Weights of a small mixture-of-experts language model, trained from scratch on English Wikipedia: 49.8M parameters, a shared expert of 64 neurons.
Below are experts of layer 9 (counted from 0) of a mixture-of-experts language model. Rows are named router (the router's row for the expert), down (a neuron's output weights, with its number) and show model dimensions 192-255. Each number is 500 + 25 x the weight over its row's rms, rounded and kept within 0 to 999. Numbers have three digits each.
After each expert's rows: a language model's description of what the expert responds to. This comes from a sample of Wikipedia text that the model never trained on.

# expert 50
router:460478479496500491482481506537509492472463483526523488473482525508467481531496490531505499499493537530502510498520511504491509466500480464539490480464506483523504559510503519472496551466509512
down0:475478481548465521487504511482503563486494508508503528483485508560493521477461512469481473497544518506526537455531486479493514492481532567506521523499500490518485479514578490475531533526461495
Auxiliary and copular verbs. Finite verbs after a subject or to, especially was, is, were, have, been, plus some main verbs such as winning and edited.

# expert 20
router:453507542501506471522472502520493523509488495488522484447502489463466508493502464498506507512461532466464532491502524477523529539532508511504537518501511473469507480482520485465542527510495554
down0:481526496484598496542525493489510500488522516475489481496512482507547495524490511502432512481433495480523501466495485514528475487493500528487537492493466519549536532483496465505519488496505492
Articles and determiners. Determiners and possessives after prepositions or copulas, before a noun or ordinal, such as the, a, his, their, another.

# expert 36
router:486488490532562459496487484483518500492488476513507522490481542486455499491445500451477467453484469464522545513537505471533506495544508478499496497463471536493481517513511506511563495463541537
down0:494526512471561486527491525519491534497471488478480440479468452497452529529521478454547513497491514507508540530495484496491492454489490468504525500450488579501465483529494479478549501425487514
Sentence-start function words. Pronouns, articles and prepositions opening sentences or clauses, such as In, The, he, its, this, plus measurement words like wide, high, and coordinates.

# expert 0
router:480483506478521494504435508541512506500502458512543505474478475518469455455500529463433493443464510494540495518508492497524502507513474500517513448450479478502522465473517515532468525503498522
down0:491540563479550489532515493551438546494514468506534495448531516469500510540482519511505511498512516486521498510512537462452501486489527475557488504515499532500450536525513478505535508538512506
Years and large numbers. Year tokens and number words or pieces, such as 1986, 2012, million, 000, often in tables, date ranges and money amounts.

# expert 6
router:481525491501554492483495494478507496496483484492516490494474502473510481515480493495489528517476524470512516535481513478506507547477528498502461542500492473483524512504461470497516535495496489
down0:436536519476474465539482472523469485499507578498489508506487509479499480498491491496505470495559515458497521504562509473517521497523509501504521502484511509476510499507523525483485522520508512
Proper name endings. Final words or endings of proper names of venues, teams, institutions and people, such as Park, Field, University, Hawks, often in sports tables.

# expert 47
router:456574469496541466477519502463513482497504529483512495504494503466467495492498493490482520486493516485514478478484446503466513539498478493477489463509513499507499506526498469491541526498500525
down0:529494498470517514515458486512493486517502474502484498522473505480540526487479494485504544486523504487540505494510502432515463473530529516463514539505483496489505499549480476509537480466499481
Periods and biography nouns. Sentence-ending periods and nouns in census or athlete bios, such as "42 years.", "football midfielder", "medal", "member", minus signs.

# expert 59
router:499513491496586505480500475498536498492489481475509532499514484465447484522470491496444497477504532514522479507483530471469500497493512462503488477512495506464552510491476487538484489514478504
down0:462498514530493504563523483491509533461484494546504498520509501509515511524521462509494444483457544539498510466496477486506478508509497504532537485515543522569502462536512501534484492522514495
Capitalized name beginnings. Opening capital letters or pieces of names, titles and genus entries in list items, such as B(aloch), A. maculicaudus, Plat(ydoris).

# expert 32
router:479514500474501477478510494480478487446515470488494535476512508470480489503469503480519468505493525473522480495496503546553498558488517481514549520479513527538491472484505487496491534523506510
down0:483560537495474528496506467513533524492463453477543485521505466506504462489506548497532536494522484534502484538522505521487540481487470467480515490507545520534490504490552505512470548475513516
Prepositions and particles. Prepositions and verb particles marking time or place, mostly in sports and event text, such as at, during, before, off, upon, until.

# expert 52
router:480487480507489507473497501520495518478470470493520498487514535542504525469474486458464520488497552510566501514505498531503475507539529523490466477478493478471489526504487470494484525472490516
down0:485467490520487513507473484517470510470456494561497530509505555505474518485458499518531501454514496485481473508469529523506494542544493448485517518515493481482485528484518536503498507467512472
Main verbs of events. Main verbs after a subject or to, in past narration, such as released, announced, moved, captured, end up.

# expert 14
router:492501438463503516474491512519512500427486425498497456506506494475483436547446508483481476469482527530479506487508540487530552503481490528528449518507506488530489503476483521523505488473509554
down0:512492514526509485491535513493526493526509500515491507448506492525468444528505498547524441469503485477490470516490528501486517494521518489543456493484515532555486524496521506507525547490448529
Section headings, line breaks. Line breaks and the == or === markers that open and close wiki section headings, such as ===Insignia=== and ==Notes==.

# expert 54
router:485508469488487491494498481483493499449507477466525514492511481536483515480480516472519512520482552515533543526510484509501486504477501524473507501478513450404470523478491505470454523477539518
down0:489524504503498518465502426533517503505545509509481502504494506507483506559517500494472534494534494525496487481483491501516485495472459501544502484469471515502472512535458454488495514534461465
Past participles and verbs. Verb forms ending in ed or ing and participles after was or is, such as used, known, released, constructed, headquartered.

# expert 41
router:479504519522506505493473524495500485517511494519501493494473483449502504510457496512468516438504508524498502474490484508493505512511481515519501484479511506483513511517549523497485526518531519
down0:505503459513519518517507545523485531481481508481484478493474457481503525479457488534507510511565493497479518480486489536503474505505495523550523525535536494485550476547525467468540510498455529
"by" and table digits. The word "by" after directed, written, produced, plus single digits in sports tables and statistics, such as 0, 1, 19.

# expert 62
router:453489501523520457447467531528536494528485481507525492475483476495488491441471509481469491474480479505489514478483469486486512492490469500515518505483496494512536515499530526505486502525485505
down0:523469428490506468485513524509470510518530540522459469523505467477452520539522504458455478523512511490508508517531482503467499481480480488480471517476510452486507496494514528511495490518521526
Table spaces and brackets. Empty table cells, opening parentheses, dashes and Thai or other non-Latin byte pieces in tables and lists, such as the gap after Party.

# expert 15
router:487499508517507488479504474464522488500441497470535469467491510501514473449456509438476481480486494479492483502490518522471472538503534462502460479500497496487518542509475499521538532499512494
down0:536505502493537543451504528484482491494524523488457521506512490503476493503546545480454536514494458561483500480526513476556500442513528515504505515484494471509493520492467455480544510498471508
Prepositions and conjunctions. Prepositions and temporal conjunctions starting a phrase in running prose, such as in 1958, as, on, from, when, during.

# expert 56
router:510481508505534457465480502534507473497502494512508467449466498510515493529443535478468497497434516485526499479572482480511527508469505491536479497528505491490510514493490495491520491495497518
down0:525496469490532499484527532499463451449512477478507500539483511468500520477475482509455472494560480503510524521486502516492534531460482494479533510461497477499472517487500519520511463488479533
Initial capital letters. Single capital letters or first capitalised pieces starting names and acronyms, after the or of, such as R in Rorgonids, RSL, BWV.

# expert 51
router:456533528517539511466500492488496474504501493519511494515478499539471498488502509471487452529493497471535511471510525547508534533490496493509450528514498480435539495500465493521515504483520516
down0:523514566530504523521511511517492501521504480486510480520520517531518509478469504507507487561507507470492494491536489470508484505468509545507515506455462504481516500533446489543510514503512496
Given names and places. Common first names and place-name words or endings, such as David, George, River, York, -ville, Carolina, Washington.

# expert 27
router:495478468563547510455465514488503483517497503482512510489455508484492465510468508510435452502506488479487499531489489517499553536507502487511490462463464488478501516481503502506486520510504535
down0:474532497489538520496540495530478536567483517425441543519515549556520482557499491506482541486501517474499507502488524499518502507504521493477519491534506502492462519505528497460504468491513477
Part and compass words. The word part after as or in, compass and country words like South, North, United, and single capital letter starts.

# expert 21
router:465529485503531476483457467527521449497499513487516519522501488517509492502440499485455497566512494499502520488489492468501523482469533537494505514535485451492468480486498488495500518456484495
down0:479456462457517531426518498479525527496530501457472530532484458461451506513530477530490479487542503512502514490521474530504519523509525484479462543489500484462508505472494488536499538521534487
Non-English name pieces. Word pieces in French, Spanish, German, Slavic or other non-English names and titles, such as de, la, -te, -os, José.

# expert 19
router:488522474461443479495463482472497463474510488499473505468508472487521500514453557464488493480507522459505519569505499444484504518503482497509511488460511523480492533477480485481466516495503519
down0:482501479486482473453518501482486534460526478529495488482473499471485492537549506507486444480511471513461477519481488494484529527438494467511509503476500518479458475483489498484473479510503516
Digits and parentheses. Single digits inside numbers, often after a decimal point, and opening parentheses in stats, measurements, tables and dates, such as 101.9, (aged.

# expert 46
router:508492460483537474464438505511494526481521466523537521499508492498465520520463472440444476485513507526504492503531492524497488537531519517523521506447487516499501493506493467525453478559496494
down0:472455482497482541524505501523501497457508494459471494508492508490476514489505505504469490487463490518506462488476522493554488487457525524492516500479515481506497458509499467522494514532494526
Word-initial fragments. Opening pieces of longer words split by the tokenizer, such as tr, sub, pr, ins, m, b, usually after the or a.

# expert 40
router:507531487429501497493505505520507489490471484512509511496483510463505525451492498517488476470471493483554512521500517503491513507507467481495517472525545501520489501497455511471484489528516503
down0:532476493526534494464482486526498440455499514556496483524497503500490498525478491498490494496476515510493447463510483529494471501470488502476484512542481463516533509506496539472457473485475518
Non-Latin bytes, parentheticals. Byte pieces of Thai, Chinese or Japanese script, digits and abbreviations inside parentheses, and day in present-day.

# expert 61
router:478475481514514501478486471519510511497464478513506505448549512453501470497499540500485479498503498493523500472509513510504501593484467523512499476521512480468519512487470475529479514478484520
down0:503493477491505512485466520505510474497468486507448485507501518482466510461512507490520463484453498499473514513545517469501511532487484482498495503446453476534502567545503511543445504535508514
Sentence punctuation. Periods and commas ending sentences or clauses, especially after introductory phrases like "By contrast," and "Since then," plus closing quote-periods.

# expert 22
router:498500491531577500498501483528542467491492467492521500499506492496535462513521447465483518509438510442534454510502504503495468510491462469495500518520523513486476491506522500508465553522498528
down0:500479505529456492516530510546497491497536467485486496486465483482526479518495491538458479478472503493460479506505482481538498512549559504487554458518534463497486491471523499488540480491487478
Single letters, article a. Single-letter or short word pieces inside names, such as a, i, o, an, I, and the article a after an opening quote.

# expert 37
router:527501504555527491487467532503518477497505494507509469469498536476509507519432533472501473534501506517488504510505508454491516506479489513512508498503485506495498547508557485523510543521462520
down0:525495464504504491493514486485518527507493512460529520503512486553485524453516505501491493483472537488489503532481501513498489480465524453505487520516564478474486510520465539506503491471487482
Coordinating conjunctions. The word and linking names or noun phrases, plus or, but, &, and sentence-initial pronouns such as He, It, She.

# expert 28
router:477508466482485479479480514494490449501499510473509482505490513507502508518469510490524488531466461495476513571540548470524491483486529537519548483510461456489532523508469479469560517505495492
down0:530515495505491461469502523547471501531511465483562507518508496536441484508487506529508494515492479507492495470502461526447483501531500516505462479482564517512515517470539515531441499478502478
Plural and final s. Word-final plural or possessive endings, such as s, es, ers, ies, ions, after nouns, decades and apostrophes, plus the article a.

# expert 26
router:467501480508570488501467495469537473486495481491500487504501494472551478496476539433495493469453502490516485502495481485501493461500496508510492476515499537489538487464515504481540538495544494
down0:462488550467536524527472469529472476485527502465546492509533509535485488534492508519500536507537497464548506522494514507499501527519492472478493483524465477492515489479501506519516493526495485
Name-internal syllables. Second word piece inside names and transliterated words, often Chinese, Korean or Indian, right after a capital letter, such as T-ang, N-ang, K-orn-él.

# expert 17
router:517513496486514482513470492524535523439475498497504471501480469501484490493489488494499442547468536488486504522512507512497486532510522543523483517468529497515508498442476470504454534496458518
down0:503511516466477557503487466476513492478498525513512513496505473491517447514440451498508480531485497480527487499516562470486526541516498491489493494531485488502522523447489493497518529568510501
Countries and Latin endings. Country and place names like Australia, London, United States, Japan, plus endings of Latin species names such as -us, -ia.

# expert 49
router:470524490536539440474511504496521472484493503486494463506499526500500500494477512409493525474493519484553498480519476548499516498462474490513438543512486475494508492507457464494534513524522524
down0:484516516537492502502485491496489471516492553495508521469522486463524467484491518518517505469498534499482474521543464468487522531500492495500538457464507519518468502482499479518515524475522496
Surname pieces. Word pieces of personal surnames and proper names, often after a first name or initial, such as Holt-z-claw, Law-son, McC, Murray.

# expert 34
router:487494506505519502476504495491514513453454505497523505518513537522487502482496491483516511487492523509531513503514511516477486502503518495503477499487530482499477547508519468476555585470504494
down0:519546541491525489479472486526519485530530454535460490501495522500512495502524492498498518491537461499499530572477498476468484471477492505539501502489445548511492508541501508510518501548501468
Prepositions after nouns and verbs. Prepositions right after a noun or verb, such as of, to, with, for, from, especially affiliated with and one of.

# expert 2
router:515508486523544468483479507464513505530471490553522483472490491487549477499456522425454536492533503468510531494467495469485492517471539510499512464493485510518518503480523505561498541526491523
down0:517506496489498431471530487504462473487522513520516496543530502492476524452490482510530556479501499499499524482530490492489496501485515475474513489522457501515478515496526498468563527487510492
Mid-word name fragments. Word pieces inside or right after the start of proper names, codes and table entries, such as Ass-ist-ants, Ex-x-onMobil, Un-ic-om, French Air.

# expert 31
router:493485501498494498493491482517508500475505492492524476489505537471503471514481484478533472466465501482518500502497517540509527509531462533554497516510499478510494514469456488461511504492489491
down0:513504546520486463502519503513489502476510530456472477510549488476532489518499515458471492475531516473494537470508492512517500495460508523497415466498524506452483520488486525471499488502473518
Line breaks, opening quotes. Line breaks in lists and tables, plus opening quotation marks and parentheses that begin titles, nicknames or asides, such as "The Count", (2022.

# expert 39
router:467456484530545506479496494526518522477459499506522486480485509467478497527441527501489513504478502472484530496496476471518497573508563507495518514478487499467528515507489485498503512518470544
down0:508485453527534488448551494508504567495505496513538503529501507485477492504468503467483515512523515472526472478485495520531501496470542509508482506451523476504431503469503466492493490536462534
Table cell contents. Empty cells, dashes, pipes, numbers and signs inside wiki tables of votes, statistics and results, such as -, ±%, +, Following.

# expert 16
router:477516508486520490500505528508528494488492481458537452490489547501525490474518510518489441527489515488505522494498569486499512558474522520523481524503567457491501520491524509493517490482480485
down0:492499526510499485476474520538465469524456508496497496452510550459473527511496489471528509498489507523490499517548484462494512490576498548461470481428471503481485497507476463494513498529495529
Institution nouns and the. The word the after prepositions, and institution nouns following it or a name, such as University, Party, Department, School, League.

# expert 12
router:473483509463480524478519449545513488455498476492500489461489526507527477511487490508508478487511530492483508477491507530487518581477470569519493504514490462488511495479482481506448501460505529
down0:486485500508552475498465508521446501529510524482476533532479523466493510457465504503489534494449424452513525536465458470484513479512508484512481507490528523518478497526490526499512531515538483
Sentence-ending punctuation. Periods, closing ")." and ".", semicolons, line breaks and clause connectors like but and however at sentence or clause ends.

# expert 57
router:502542506466507468459475469518500489463480491530478493473490471491499494461504503449517488528534506423503521555502510479494506534483485519504476510524511503459509512492487493522496507513501510
down0:464500565515528519499484508481499500487491471526550535498496556516449468506513462500491475481490515469502465488487558511534497506530506523511502505464510505516448460513531508482501567517492506
Agent and adjective suffixes. Final suffix pieces of English common nouns and adjectives, such as cash-ier, survey-or, bats-man, program-mer, -ary, -atic.

# expert 25
router:484517508493539519461459439538518489455486485516503498479475491477486508525470497488523469517490533537503537514478500535489475498480512515532496464489504498490510517460514464488463532498446521
down0:474557485528466479521498461528510483488490496534500529504499505490512517530550461462505509504479503554516459486462474515484513494524514537491494503539551512522489485476479460492499494484558463
Mid-word fragments. Consonant clusters and pieces inside longer common or technical words, often before -ing, -ed, -ation, such as was-t-ewater, dis-pir-ited.

# expert 38
router:478517434470531495468450525554513516468501492474519489477502478490476487532493546500542524490463502498510506497499491462486479503513517549513470522478510483527513508493481542534447495513477528
down0:539467506496484481543512521492473533515497498514518513535522493525512519471501528471486496484445542488482506515505511490491434550435473460494504494505506555486520535536485518512473503457499476
Also and pronouns. Adverbs like also, later, then and subject pronouns he, she after a name or comma, plus the be- in bees.